Experts of a small language model.
Experts: 256 experts in each of 11 layers, 8 picks a token, a softmax router, a shared expert of 64 neurons.
Training: a variant of SOAP for the experts, 738M tokens, 5629 steps.
Below are experts of layer 5 (counted from 0) of a mixture-of-experts language model. Rows are named router (the router's row for the expert), up (a neuron's input weights, with its number), down (a neuron's output weights, with its number) and show model dimensions 0-63. Each number is 128 + 24 x the weight over its row's rms, rounded and kept within 0 to 255. Numbers have three digits each.
After each expert's rows: a language model's description of what the expert responds to. This comes from a sample of Wikipedia text that the model never trained on.

# expert 44
router:103148136134157116159179137156108117143171112146136130122163159132092100125128128127169167125112128140144130151146144105126089140143135135169091117099155107100124079116117144093105108154095150
up0:138149134092117112151116177119117163149161138141095093147116118143125120086132136160083090120118134162155136129123151099116121140155098101155105073114096114112131158066115133133157091105136137
down0:100125088120131130117120121169146120129143112183173120109133155112126101104134171135124185122106098113121125114093108150105176088176103121133134146152166095136145132127145161153079134114098150
up1:126135146153117149126115139132138154159117160111141139148138081140163141169165122148169097141098097124147118126139116148095130106168150155144097130109090142081150119124102155133112082154135102
down1:106157124130162120153126143070068110116124109185133099124126112114090153094108113158115117123157125141090107159132132094134138163147110115149091142122159116188084131154130151149176120105131131
up2:126122163139127134151141108163130108105118111101144144130115153149122120159184147103096133139110127108083104126132159159167156085112138116144101145102131139141099201128115127183146125129141125
down2:174151099118095144094158103125126139105146140142128154105117138155135083115168141142136142131093130093164125136143113151122153120071151130152118105122145138128136081163145132109075128084153121
up3:173094106165152101110087137128102118133133116125140142125133101099149152148148140203127136120157160122125131158122131137105118163143096124114116103121072117093100143123147130144133093150153134
down3:116135116106125163112107168126138141131103138128078083140089175113102110167106113131122136124095104132182093126157122141158096125086158128131104130132138132134118116164096124114129195097101122
up4:152160145094132143151097135117106112128108115141138140181145147118106147160122119126106158093147197143105105133137094176173096154123130138113135118154143094080096117140139131147114166126159102
down4:108121175080101117148090126115181141155116147103108096118146131162155141139128188154133118150083128139133167135181151105120125091112101144181147130145128114134128157127155105149133156170065138
up5:137118148117093128090176157137082150122138146151129139142080152129140132157115095117124110094142148138059132126150126155152101111103128139126131120133106128147160156144098163138154121095163149
down5:105125097160103103105116156127110161116111116131108121086175104089138107143120087135140150144126113186127134134147109084135135108128109133138123125145075137117060127132110131153122152140118065
up6:146136105104101124129178151146149116113131143157094113118138074134168123128123143137113144140101108112149109092130164090113146114129126102132113111161140104116085089137131102131115116140083139
down6:090177124135147161116130172119143118155124097126140161172137156112139109106105098125118130156144143145144128111121138112159153152134164184083145132101119143147144126149163119108119194116128126
up7:145131128114123125123142181139123118109132109141146155113170155133131101100130122132131091105136120101127140177140098153104136132135127151123140130098148124133153127136151165164135098097122122
down7:136105090124123107122108145130135149104114122119109146152147180152150143083096192158090094123141104113129109132164100096137124134122157145142110094087118164126157104104102102120130104143104136
up8:136151119200121092143144143131084122145072112121143118114106174124119123157191112066136099136142114133145153103105134104127130141118121105124130109133113169100166097111103088110156112164117118
down8:100136112111075150132166128115163132151192124125124115142055090121133167117115111155105094136160137140126139121124134157131152116152109113115170119139115061139124117133115124163149109135139162
up9:152126128147101121153127125164155141105101120102164155140175154155139065127140130113141153102140142153162075136153153101127115159111079111113139140121138147097150163138129134137192111137138097
down9:110126115211105178100129132148165106100123142153121118131097125156134155139109129156123095145147107083101120128117076170169117126106124129121136132117128110119102113105101089100111111111153189
up10:121125089144144113138169129130109120125124087128128152125112127137135121106194120115141150122118125105096150088142135065125147113123100146109109160113127123142149098162108088128140185121131153
down10:054117087130139118150104109127114144155115121114124131116108113124164140119151131085145101153143163135164148078118163107119067132143139123178139096139080129128122116148103130162129145085139093
up11:129155093084152187165141118092120138135107097126100138114149162111113123109099145135095089138096075157145126130114153126153107133126126135119150181128165146130151134146109144142138093174120074
down11:156102116149130139095176166153160132114114124081088103127093138132117136160156114095122107144134128127115131122104134113158123127177124120112096116133106077138102111113134081118186130142099119
up12:115118160062106134174132143131093106106142108173119108133136129124127117116104138125134162138126093164125169130099113175122116119109118125145110089109096172124108136140144140112093129144081171
down12:148143099135155083119152114083125134117130114117070100103139120170127119093098146146156147136117162119075096147128136085117113132124109100126156115100108097133128147093150123099156148143128171
up13:116168126095133105135167138119156126156157090135137161118087118114119120155141135099100143123079108119119179134076092088129135108161161150101152125068135156134163131121088111102131169159095083
down13:110150122164071118137148162122096145129101140109114067129122137124131153192126146123111082143105142129133132111093150136145145135138123106096137115083115108114170145124108140131121132124131103
up14:157153159145160104167117076124122116113142149139129123123134111086099126129114106086135153160147069126140152136112086119071132132128112150124121120154138138145102138162150114115086121100096158
down14:155139143144132103149109143125121124137139120105134143126101126160147133127192089100114103141156125120171117146119171137105091127104178120130149146099081153099152134142125113130134154117167094
up15:131139175124145148124141142141145107170132123133145150146108182133171155148114127135131122126138135118151106151160153142118104121134110142112151110102156063153100145145157102187184160122152128
down15:146168143143114171094130133124118126130120120156099144129124118147163083116152125132140099144079164130134153089135125154145107149092122121109122130147109159096135180084136108079110155140104102
Numbers in tables and dates

# expert 56
router:102147109172094172136182110152103113159150157141138130164120140149117109120127093145151114148115124154154129169143171113151143077167150119122132112065168108125067119146120128127120082149119158
up0:108099113157114106144109116112167116124134078112134130130104087121143144133140100153154158139158134077092118131154148126115156120118113140127116121110145136125133126135124110123150101132102112
down0:129112147097131152101125131136140156079107080155107100159129108098144154142173100129086142113110145115127139132121110168079141077168147123154173116122158152140084113138108110109123149142080142
up1:120148105159090174136120135096096105136111124144118110124166102141123163160144107096118139127133160158138120133155140126091132101152111124128093156040110116129125164104121122088125129134132158
down1:164108091162119148131150143126124101174140128130140156116146114113107179138164139137127127118137120117135132123154063140106161149112111116118079115101125123072119105133141118158132153133134078
up2:143117139115139101133109113123142140137091125156136091119106105116074139108136147101124175117137119147169110143108161130107159084141093146167102139110141085150106125138112135148111149151181136
down2:142126099113145097131133114111140116096080098128157141130125126166085110137192112095146118147112099131099103122133146149168151125090127122170154117106138153127118144139132120133119136136123145
up3:152124164119121136094164127098147128148093101151139095111092154146147125120133088157126179115144086082138136130134174126130130104106150102102132121117144138107072092142113117139118146150146149
down3:126092122138087130128127090159066113140104104124124106081130141160105160156151125141151122144098105141150123118137105167135123114147112142090084127128141156140131125128106118140090113115120187
up4:113105104121113139142106126165109173098122171126131123104149198125106145137146142075118124135139211137134143107082122161104080101121090112117100137147141091108112153136135141145124125100110086
down4:123130091085113123116143108095084204121136136125118127163099110156111117134110119099095138135125098113109082161079142138129120126104129106100107128112124180155127101132130136144126116126171124
up5:177152130138144095142160146181096131086125178123135174099126106111097139155101128136122121119119106138142133174136148116127136151154148182157062127170136141107129132084163107126156131126151128
down5:140130107116145120120149139124139099133157148141156127177130111111172114142116099171146126102132174101132084117092121142106162163172106163125117125134142154121160121098106159158121090135090101
up6:160121135098116099118104146157102129131104112148109092108106159137119183133082078124154163130111115169095157119072138138168099167139157139102119137124135171112088097163103137129117097093102135
down6:118124115079104159155106084092118161121140114099160120151141142111132131127171117102160120127103116127156157144107171113148096095131119111122139159122099138118141165116151113111152121100130124
up7:174098129103107105139081128127111174123149144104131088135132150132108136126125115092089143125112124125100139122152082119089101101145108135127141133163099183140145135147152076108119138141118154
down7:116141119086124157090130150099123116108135098104120139129147151144134126116113151149137112113096162127136127127189136111165076135164149121084149187124117158115134097102124103154107100118108097
up8:145165125190138152099113137133166132116198138095120182081130137118157149093118154129118081169135112119124089155119094104185157106136141107141165168147149134111150115140141162092170154150140101
down8:165116158127094158094130111153130102116118120147110127108154098120105136096143097124166105109138118117128148127127124169157119091075120127190115112169170113149136163110101118132133135150143096
up9:146124161110150138123095096186124138099114125137117119132123145164163127141177092144142150141138127112083112094111142165133108103147139135122134135144134111127109131114096138158131123078139148
down9:129116102125143115169104124068155097161114132099113135066131118071105144094080137109111106138125125121157168143113148108114124138083097133149153118160125101125157119128155123117131127131123128
up10:126128136112135133139140099092101147141153125112097123119109098138093137136162129121149132116162107101110095146097112082137180144146155146088102164099133108128126107105130141102080108120110133
down10:185144134109100129135119121122122147127109139135120099135117117106144149133137134112133156145163086092133114097111135142106109124164173109156169119135047106139123083137126127121167161108112123
up11:146180111109136125138108151142160124163134145120153118119123123180120123117117119107096113143156106095146082141123168122124101125123129078115139146181103137123172063098156082137127091163145157
down11:104101136159167158182096184102132125177170142151121140130106144166152150143117125117128090126129162113153170124101139124091139132136159143124125145147119127128156154140112136066099114160096119
up12:132098139127111143110117124150114117128120110107137151118189093094177128123138166160178147115112128141138075151111140153129081143089132145136112114137097155142139120158124126147087143137174136
down12:173110163094150106167161151123162121161159104100151115125078119109138130169113118137112138140088102139125108113159179132143150101104125158139152140141165105137087172123127160112125137097109113
up13:127116144088115121072149150133168113141096133127159111163121138136106108161144159131139173176113127095164131087114102129133116144137131091096098102089111113122134103132127106125185121096148136
down13:130127103152131151154110095098079155169109140146120157144129138121171096098098152148115119129116091127142101165147159102083099141091124143152146151150146065124078106134191141142135108134114098
up14:142097132155116127175105116067091090127112131101142144102121068149123127123145109088089098118151107110120119171142092110164176132138149127080183114133141119103118123091148146124111116125129171
down14:140152136116089157105096116171111077107101141108172127107101109102120155105135121106150157091142132150137095146080152122131116132105128170152134118111108158097155146171126069102143157132137131
up15:098139098165089139078071073133148161101134104125139087120113137112132138170122136096127123152112134143161151116101157133097148119096095080127110108098129139123138138151133139117130136124135148
down15:118113121096127143096162139118119128091121103113091169153134090154142158142122099130124108089159141115111140122140117194143113121158075110137138095117149130121172120094129131113146138116159100
Verbs after subjects

# expert 57
router:109130146153141117134167105160102103130184110144131129120149148121102114132155124159127150118073134135149132140187142086092127137115124103144140089123190110117137129137096145090087111114119155
up0:134107144096142135093146125116142154136130077080131128147162120133141124086142149126168125137143124127095109151103081121116159090128080149132129138124128107137080139133154137096101075128096129
down0:131106122122138084177142138152117068156061110100140158149132112167124137098146123136133140099098072133175146128146146157144121109141165118103122143140088092140119164097084184139111122132078124
up1:135125101120083145132106173127148099099115135076148124116139114121111154141100095092147107181164112141133174154111129087119178142163099154152155155109135149118163182090111149094175103112078114
down1:125104167112110135142142083113064164159127159139132141157109147100081142145118137140147162154116114096098127146164107127153108148095147097174151085097120152115120134123131104116182200137117119
up2:096152155177123139097120132125155099130150112183131074139133127118102131100156094101101141121137103174167091188134148132137133127149097127158130111175151102099163145182084142154118116106136123
down2:112133122126110140130151167133108132086126146131054125102106149088145158129118141092125147125115118140161180127121123133135150186150119115127157097155112185141150099173149107174122109151130106
up3:092153164142118101140120108113086105174112115088132104137113151132161134098153136104099121129145162110091146154129122118090138138128107094112075186105143146099096122125124118120162157099140133
down3:160116149155111104084108136106178132108097119079121127066157095116104149116106148167183152109152151090099155144150141144123108091119132122161110146119140163115137115142126091127142130115138160
up4:159115120110135105100084102148163125146156124132143108142124119111124129156117145153148106100169129127073174154161144164165124139148125095120140150157156146113102105139152168130112138128134158
down4:158109161103095119106145155114113189146105115146146179153155120105172151127108105147109125138119143117145123134143126118111136123174134112165138159143134144131133194144108127109111170133134116
up5:126092115144145131102153141172146111138120129118128071120125092138121075124144119155162142165124095135116115123142163090125120139167100146175105131130127145120120111133116163092133150102115111
down5:098101127062126112097120126140123149187098111105120119132114137143168176106146103182113118102114115158133152106115135141167129147156155144169140092122152150113125135116199119133099136135144098
up6:172089105128157097160108158120100053127083143142161153096139102098157144132120129160096129082112119127127148124090153142107185125128159101142160102112156136106123129119113161179120122107132088
down6:154138143141148144093162112128151154161155163131102094148125120128102152151143172152181107168176115124138100139144098146112098124112174139124138116188138127164131145143133097154126162161099138
up7:129094100145133140097129136109127178111141082148132144141148172153136163103086128098153115097156150064098141104128108137110100125110146158106142118148119134120108147139088080142133130095121118
down7:103153109167111134144157164131173127094098115167094145078143114150076128097137143158125105092131135159116111131128088152145105130153145139131103140145159121127140084140081106154166131119121139
up8:101132094114166090140101152139087159116122160136120150099107167142098169116126130100162134112095113128108136131107148124119130129101130151121136141104121141145120139134159083129130088126155101
down8:102114150116156143098079140112170117130139140070123092135114126160131153153153137151079115133112155130133141074134155099145135126125093087108119109128143109110126118124108103141080129140179122
up9:131154082123105116138152120150155092153143069119135115092091132151108135162097136121106092162157115096137116130064133145134166120181106087113125137149134159148127137148125108089130158097118146
down9:133108136151099169160124133136104150131106121167136117157145098131084142176139164134150119127101120128155091159124113139149151128111150161149114143157148122118109136142100165094101145145114166
up10:143125102113135108117072131157151132154135152146129130078097150149103112087125095153113114118111110160136118140097113158117160170105132128133132104171157143170089134100164144167134089162138112
down10:124116111112124120125109162105166160131136157150097078109144107130071120146119168155128162136090118119113142101142149085123118124130133147110095132114124161152103124086170127088158099138155143
up11:104123132102109100109139109139096151119142128131128151095134115129147127140128169121130137062108168103183172102146172116098102111164107160131181092128161128107126099125125101136158133107157099
down11:101127103102135092107132083151114098131129151104117094081156095163113140129157160138127111147148166118146131121133070111133117156149122118137162124109124146134113176125117143158106134159122108
up12:160121122130099166144136132166161117116099153114139118129119147178105098179163146117106125118077137095105128077131150105112124115115164069180121117121132127154161123113117172162098089140147152
down12:111145156123086104121104066139115156177162138084123098114128178136143144127150116118128099145152108102111105150174114045094140100087147113135162107136142163131109146132121104143125106142085113
up13:120101139115146126108162106130148147158167137119132100144125113104128143074105096110118102106112140125144150122162117113131129130100091097148109170102099089098152108149155118153127100101141165
down13:150103115105116100154126134103191117129130132135116101075140137142126121093088144155112101146164113106110126144085118152174120139074112144124155103102117106120121118128170137100110115166122109
up14:129153160103134124143140108144120170138109108129107093166144158144115136120130142163118138123124120126120131139163168120174112134127125131125107111138075125170144081081111124155116121111171103
down14:118140125141114103118152151181138099165115103112089143112158102129143132100118113138162181139171157143128151103126113113108111060112153146156141067143120097107132156080097147123155131150135071
up15:137117151110149147146145142139113147123130145149126118134129100155081087161125123128140156123120142133129162119148118112072128168101145062070160146170130135092161124092101138121116116126109107
down15:112147158152098133146139147165110117094149114129207135110121143133139111141125090126095110103134113093118098120110132124160141121137115131136094072143139154180119100075111098170120111111101143
Month names, capitals

# expert 6
router:122183126180126161153155100158129122154173111121143152149128137134142130124109144112137145127092142131139166175171119114159138063162128115129138116090147103135140104102080124084118103163090148
up0:161159113199114173171118069097141130129192116121150079090163120147105134072143126129144148155119109112101140150128118127098132122145131121123136124126129105150155153155080146131140145131142146
down0:109151138109130104135133161116129178146147134131144137145150123126152104134106134128137157146153070117146115120097147151160141188130145122106116151159186107123131117114139152124141177128132144
up1:116153152121148111117135141111117141141163143123166135144077130120107130091125152118069090134124100111058143152141153160126156156191166106111125161079110106102174142103119121122110132165124142
down1:122120104174129158120107153124177113133158110108148101129174147130156159113116138148119125146129085081110123112134125118191119144110116169078124169139153127158077125158109160133150134133113106
up2:079097117141127142106107137126145113110121129129126136133171073090170155151144123150117131136087078074106103140116126159108121124153145134096085126116134118127100121128160129155124141147151137
down2:184074126107147141121127089097159109151139116090161157165096118154141111119129143110075157144151169099133122170125130127118101132129141156139076144139120143157153124151155131114100120148105125
up3:121153189149133113126144149107117141147136121144085093124093170094151131126112157136110132095118138134079078117162175147136108108137143141157112117136122160127114146133164134119103114133160111
down3:137158103157139120117100096138137119153054099117105127173103137125114091125116149134127115164118091153128153114108143146142148121087090134161144094136117141134176110140168086132149139152157136
up4:108151125135169158133161092135138150144098144177103144101141082166116098121165154142107147108137120157148148142136110123104142096126131127127114132136131137124134140123132109149164140096116147
down4:160089127125117139142142113128145134114111160140125139145131141115117089103086123126109113171123150161180120123162113158088136110092147129165133144152097129104109125164133098133146152109112095
up5:134143149141126110125200147135059128096108099093095126124136139124135151130145139124116130105128104161100120146163104120139127109130143095108131161160135117127130112162131141147135099178138139
down5:111144167105092127152117092097076110144100143148128111127161067141155130110117144157185138102113133098163187118146153111128154151106116125132146118125195134110117123147144126092118142120089103
up6:123168122144143127152121139145157128110130143133110155098109132121155141116148147149157152102133154099123162132144142102154097153151093136091150119182171175096094088153148092114093119137136140
down6:142109133090142108132143153131094115119126118128135116110153156105139141147081125085119133117153110121145130113111136186103134085118150120133145178136133129170146172113090156141112121108133133
up7:148133091118094106134114124114128117149127138094156157103151173141138136152106122131169116149132118134109086153110071144137198128093109144147131096133176126121147145143131149102126119144120106
down7:114134149153165096092156160152181163131126090154112120123143127127094157179143116098114125068123136166113129118123063091138139159085157145153199130147120127122097158149130144112101152169138156
up8:141176123126193140135142165101086121184115096111113172118117103095145092129108129154130097133108123144138153111128104126133150118120138130104128119168113092101126133164076124121125132141130144
down8:166121134129105126111074125096075171138109124183141130127137095118093131149148102120095116117121127097164141121112124140096105109124121133098095150113123154104080138143123114165109163127109144
up9:115160135147123165098140081094129075117137104129146112119127146128108123146105109124151151147156122119158172100124127099120129118101131162152153101141107134118137088093116129124179154088121073
down9:144096122153086119150100121115170148130160145119128085076170103123120185078121119137106117141089184084126102136112104147097139138164132099142114161136138146093116155142119105131098125156156122
up10:150138072134122141132126149142153092099107129154106142091126124149165176193125111156142132142105130140116156124135149126133134146125118102150169120149173119137096110173156120134094132112097155
down10:110147127115153145135162117119127141156146088170111089115143147118139123117138112142168095081151119139134147146107161122106127159138140133149109142172150128197143137110108138165114152100148110
up11:105146141148095131131152120128144130119091147153143136112115099114165081124150115166140148124158100112103132103081107103112132113141161091132163147126148141147142169134102168103165132103130120
down11:161135153155140127144143205100140110128125117152111121113137125144124151133119106151135139150111113120122147140106107142156119152150142058115102113159137069121085154164103114120094109171169126
up12:131095124142085139081117133122136135127133103110124132097132149113126095139127152121113073151109127164117133144101151152144078119157111099113151107115152149166141136136101167103107152141162139
down12:154147130133099118132139124132136104161114129123085108112129123157132164096123160125154119120146102145123114133157158162127119124167159109086150139130112135168087107127154142097093097168108165
up13:139140158121123071125131172146115153145101125130154106118147103146144116121155160149109098124129117144123128138165154136178113067044126109140123104164123100137125133134089174110097097114161130
down13:142161095113129100113127112144112135097142128123117074108141106104122126122133125106083135146121142097156144095166150148159151151146102105130091104149143160139128149107136111137163119108138151
up14:114131112093106088133130095118123128131130115083132122161101088139091145188129144132108098099097088074118124152156148150095118149177130103141140135084139093138160140167125123127117125144140132
down14:138121165144110115110089124098137142134129138100141129154167106125128105168119122092089122146143090093124091131177113080132109139126066135148124100151155153098118141129136129161127110096102114
up15:143137144223144100143101141079132135118130150113130145138173125134149087109149121137147138147126189137150152141135092131106135110119128136168141123102136154141110146137168158141136153115153135
down15:155069114120132074136119128168119132105119136069118093114134092140129149121159163146124159129129111106130106122163135150159143133110141159089120154110095093148117089131105071135098153116081092
Past participles, passives

# expert 0
router:107135103143156173174127078135119116191189115131118127122135157116117130103099118097138137118108147109182131197140148113139107096129131128133120098112139119133129121142123143086130102186100134
up0:169137105093133123124162148152139160131087148125128133099185130130105066142152107148160129129124115146130146115103121155091130133148086158111088107168138134155156142125104122110132090122121105
down0:100131134101124125175118158112106070109134107156122142106127134160140124115078165109109116102130136116145120112132097127118159082127091138161150118096092103122119145130174146105143165205113116
up1:165169134141179126136148129128152128124084149146175117150117130128143150143131104111146120139110096135116076137155143165148118135162164124116134071123166171146108101145121111093132181140129102
down1:146133139132140079097157129141135113169148121102082108109129124174131099142158164167116132133181156167143151130148095137137187110070116074157131115130109182104147087133097133151101086087078154
up2:136147168163075147154124107129098115058087130130098159117163129117112152147123144106157157138127160108097133056114140145148143127120110096134176172131138125097131167145093131149087134100131093
down2:180128168151132104159100100089113134122133106080158146155108133068115176105144109084143117127108117141087125159124145141148144152118096153130142086131132127141134143098137118128140121163147102
up3:111109079139112112136138169084129117152139141130106137107136123103072160104087148115105124110118116117132173133110128105116119145119105119149137120190114134083129149109140117104102161172122095
down3:112123139118113168080155147181118128130126115124177110131120101132120136146143119128191170147118150158104122118125142196128122091176157126090109159104173133118105122118122145157103116097125142
up4:151135144121146093135106133091144156104123109107105141103114168095078122092151121131120160114095094108138115108156108125112171135136155133131122129134184154098123152125138076148128106092141086
down4:116103136117119122073126175162119129162103150128121131136123144116129125114108141139167139135133104168101184083145127100195107149145134119152123094105121121110167128117123149130159122165155142
up5:127147101108123081119105170114121109103116109126155166150123078181121128158123152131119141123118129108135114123123126112144157107118137158137140137124150123178130106189105116129146142145088097
down5:106094075137102093131067113100113147110120109115142123105147120104096134107147149169167139110157159122151139147098119131165137118118124133156105099097153123119121165182144199140155140114143140
up6:153089118124104102147123110096096169134139121123095113113145063124191146112142076129085173144137123150135119111150131092132133130111101124122152141096103079097081147145076118133145099130143109
down6:104094165124154115122116121106097097136134146128172147059086158123105114076112150114134131098123143124123173153135150183099104091144166126136095166124133135154112122133212126104132119114133080
up7:129116150147083132117098102153130105133120133132132139094090068149137195126107118129109142117116100156117111116144114178154159104138134142130117091127155104141102137169140078092102127128148184
down7:108167119113146162129124124137155163123141129108142127165104154107126090122104136164116124099149125078108139154148138103074145167123131119144106138126110162112157138088148128079154109140130122
up8:126097099133106141117120131109161116138101131136144138108117151091114124127154143142146103156104153089140125132118057116101111115127123194080151109154144095173110130112144115115146125089113130
down8:143168143115164152112144156103150106135129148140094114126130105120115139074116102113077127109143144142121099120089128153118151135067140146131124144133128174162142139141103142161133165146135157
up9:122101104095149099130111067116134097146104109085125173135126117130156091111135105098093111149134118160157136163093112118163130120132120125119153130116103140092165148109113106113129105148105149
down9:117159151158117138135088146139162149110113130156120116137112130174112130135164138159113112121166132155161117079113101114132156130111143130096165140136119120145084148178104118136109079085176120
up10:128126176112134096115111159169135137103108135149138163163119088141170172152170154144112121095136102149115113102138151120120157096151127175100140141104164125125119113122119165182140105073133113
down10:104127133078115119114125136178119130122100125135164104166120157135122147141178108155146144137115123131115098130124102166151123101147189149098136157132109119153092170185124156135098116090082139
up11:080130126170173114127161139107162157126145088104117124125098137170165162140182134137109080172127130162132120149157128115134145097101089151136105118156110092094152103112171119126117114109129132
down11:120120120142117136124128163123091081127126137175139185123122131122163139159093109129080132118140176104097088101126145114137125136146119118195176148086118155133143131151110116113163132143149158
up12:099118159082114117095096131105151139153134139146147150115153137142173146073145098109091128104124137144141144125113155131112160121183107130128120094186104153131097171157119156119099144142164118
down12:138164107193142121140141112114136138089129096155100075108117120127104100110134140142141125200132154132086183108132125147102103170127128092124132140109143089155135096125142103097149145092119164
up13:150094156107110137138123128081175116171140107137122111120170171104125114159104133145137154132114153122090146135165161079124108172099142098153181133135109162134127160134165120161098148127121162
down13:124156132078121152126160112178076130150099140104099103153155161123141127130164116116124104145105075143134137137149116144124159058089126103111142121104113124117111140147122102133112151116146121
up14:095160116115164131122173154123129135121125118130109165074128133115091151112153114133127164102131104105134136112119141111131142134107125126120117169124087139145130171093067139105119094139122122
down14:099134131174120119162157127105125132129121153140152091131151174133146128109078159157167178160111077103130076161100107127113170115096106148122133142179143108114166122121155121138133154134126105
up15:118098117128121160150122118114111095071122132083118102114181125170103120139130127121179138132156114133151144140141131115143112122122128168107167169117084108160110153073175169105115136069172175
down15:163136124157128084178119155097132125106103126161099119148078121117166122086140140149097118130143120140133141141112154108114128137117114121139167084115158139119130086135144122097126124143100106
Biographical main verbs

# expert 15
router:111113133122159142167153104148114073140189151134120124144136171105086095102133107138165148159110129128121116127142151111136139140146156105159128075120152089093114131124111155113136097178093149
up0:145114122136124196146132164170162125142142127139097115125114106107106122160140130171113103109073155140133079141069136146176126112126145119141116133120091135107116149098145108114149101083103133
down0:157098145131109136103118188158163089137121138130111116106137125111099139094156112092116138121116097135152114132118137153119089164115111101147083088122145130170141133099150097137149127123110142
up1:111117129119128119107131123116101162142158121088130083144108103162084089155080114158085155127128132107073128149143146135141163150157084157113157169100151149122108146094140113134154116139128181
down1:146098126136112153134152106132121154110131144105106106131141162109103116089097079139157110105105133125129159155140160109144123177126090137141082126156142139119120156134125090109107148134156119
up2:140153129125128144133142162134146127122115124122100111163146163121071159174117140123168116163112135166103128130090133119146095076115128114090151187134125129126132135124130167137097110140092136
down2:137147165169111142130153115139124108159127118118180127166170153109119177084123118146139120122155167096148079135175126119129130132106146102128147106152129142140088139145143104162121105099156134
up3:097087104095166159138155126151084154096116121100182141145100134134139108150155132134090120110118080118128115118065147142140137168144123177146104112141134112096138153162135163109126129146118087
down3:159132139090104175130124119140106161143093128145112129114128103116154138159082147107151110162119142107138121114086096110161107179099123133079122151151166102104128106164132121123106156098116096
up4:174099156152107117161128106151158092132167165176193143118138144100122126121147098141121093098114095130128161117119095138116123112103151101094119092135123143101126152080101131156125168136084132
down4:120129136171179065108126122129152139140140122131136149141151081117145110148127119155123127119125113142133123098137124134119083116126142151098114140108096058164124136137145112115168142103116159
up5:104173166126115126119114131162157142113096143142144119190092125115102149157133143090132091097136111110133124104120132113195109106139163140139102144122130125137113122144175100171107157122129122
down5:117147151145080090132120144122107146130123109103077120175153140110128112164131130154117108132115143124149163131135137122130112085128115136123151162083057132078141150131092103145123123171130139
up6:135077126108128113121123134138109118139086132138183152124109118125104104115112135136137136116131092141072105058126143100101109109176142133117165122166166109109157096114136137115110092136119104
down6:127102117110105147113106088107138148109118111113101137106143146078132121077153107095146151110122126111109105136109137150148095140137134165101108125100143095132114144153135079129130093143152119
up7:163109147153149127142132130147098141148118133148150110098164124117139128152121100130116140166142177129136102130107143126079113147131109154091122122159109153098087149168113125128144125150139130
down7:127114127118106141166140096122125089136108124119177118122121071130116129145111114133166084139152153166108142101110158169130110128142130190104137114122124101137111122146132106158097131111129124
up8:128090145127108139141103088133108111102185146116153117117131157124156094128141094087122127134113114148154120126109093142103136174132124149117142132083135101117186096099157113154108136119128134
down8:155117186149131155129071145136134126109144141126144108121130151149170102106113193151088135114131116155107139105104119131136165130132102114162168134082097158120134102089137117153101155111172122
up9:110109156091087114131069116154156130124122123140138146142105126129165115155117110112163147145159106153134118115121124140110144143137150095127142126147143082154108132159160179114163134127141146
down9:151152136141101121142158117128126099131055131128139112116116151077150147133173168137132115161162137117131178124090182140074134169094155151176141160090130143145128105132152120118104099134154144
up10:099093117158160097142136125119112170137125112096153147165108094123160179110132102143101132092094111083102105101151106125154171115122109145129104099138148117119106171145121154168121109150143134
down10:131149077123140121112113126122124150178109119102164148151149119086141151136101107157159124129083100147140113145102101131153121072165119121140125116087088165142138150142112147176130122117114187
up11:117142135113097106148129172165131114101126103131156110120138146147129140114138098139103119147162085141127135102122110114151098117151121150113152116131111165076117129109157164115135111119135151
down11:152157113132149075138134160133125149127169116141153127124187088126142131098101155131128168136122106154135127129134122113140151140067112143139110139104124154139169110155157188109122105133135127
up12:098128122155109149145140100116149103142113134150110124135148159122115101113147103133151162119111133114129163155163172159171131078115174119120126139119147147113104107106130190109102125122144122
down12:096093115132131083157168117168160123118120133165144109119126097126139097131130156154130118112118161115124158137112110161108118149134118153091161140142154148145154129114123115157182149117099124
up13:134132126121117114137103141134117139086132193189159139108147098137129103157146129163108111131118147124137201131099141139118123095153123109133156159152120091123179165091158155138137155126134114
down13:160126113109140113059143122113152118126129122149133150129109127110115146096107120091129117139156115159178146154157126107131105122122130148105119142200162144083131123159152129111106105146156138
up14:119096099148135095137110137172130135129080093059175092113108141132093160125176110159151127143096102186140107175118141149134165157106129142155108079111120154146112107093132053125141143128122144
down14:119112118102155179107166174120159145126135148109127131112111118156106122148191124162131186152159129102145097105135109062134136161081088148077084127125118157098119154096127133143121125127112143
up15:141159129107089139147117130149120162165127160136129135162160133094179096114076162144130137136144153105130120117079118148110127152151108135130089116120128137179126116170150113141153101098094091
down15:100139140106144143118144139121104122116124126122125106141129121137169069149105130154148101143164075144137084125140162165109151098146127158164073156122117127130124133146142136114108065148097135
Name-initial syllables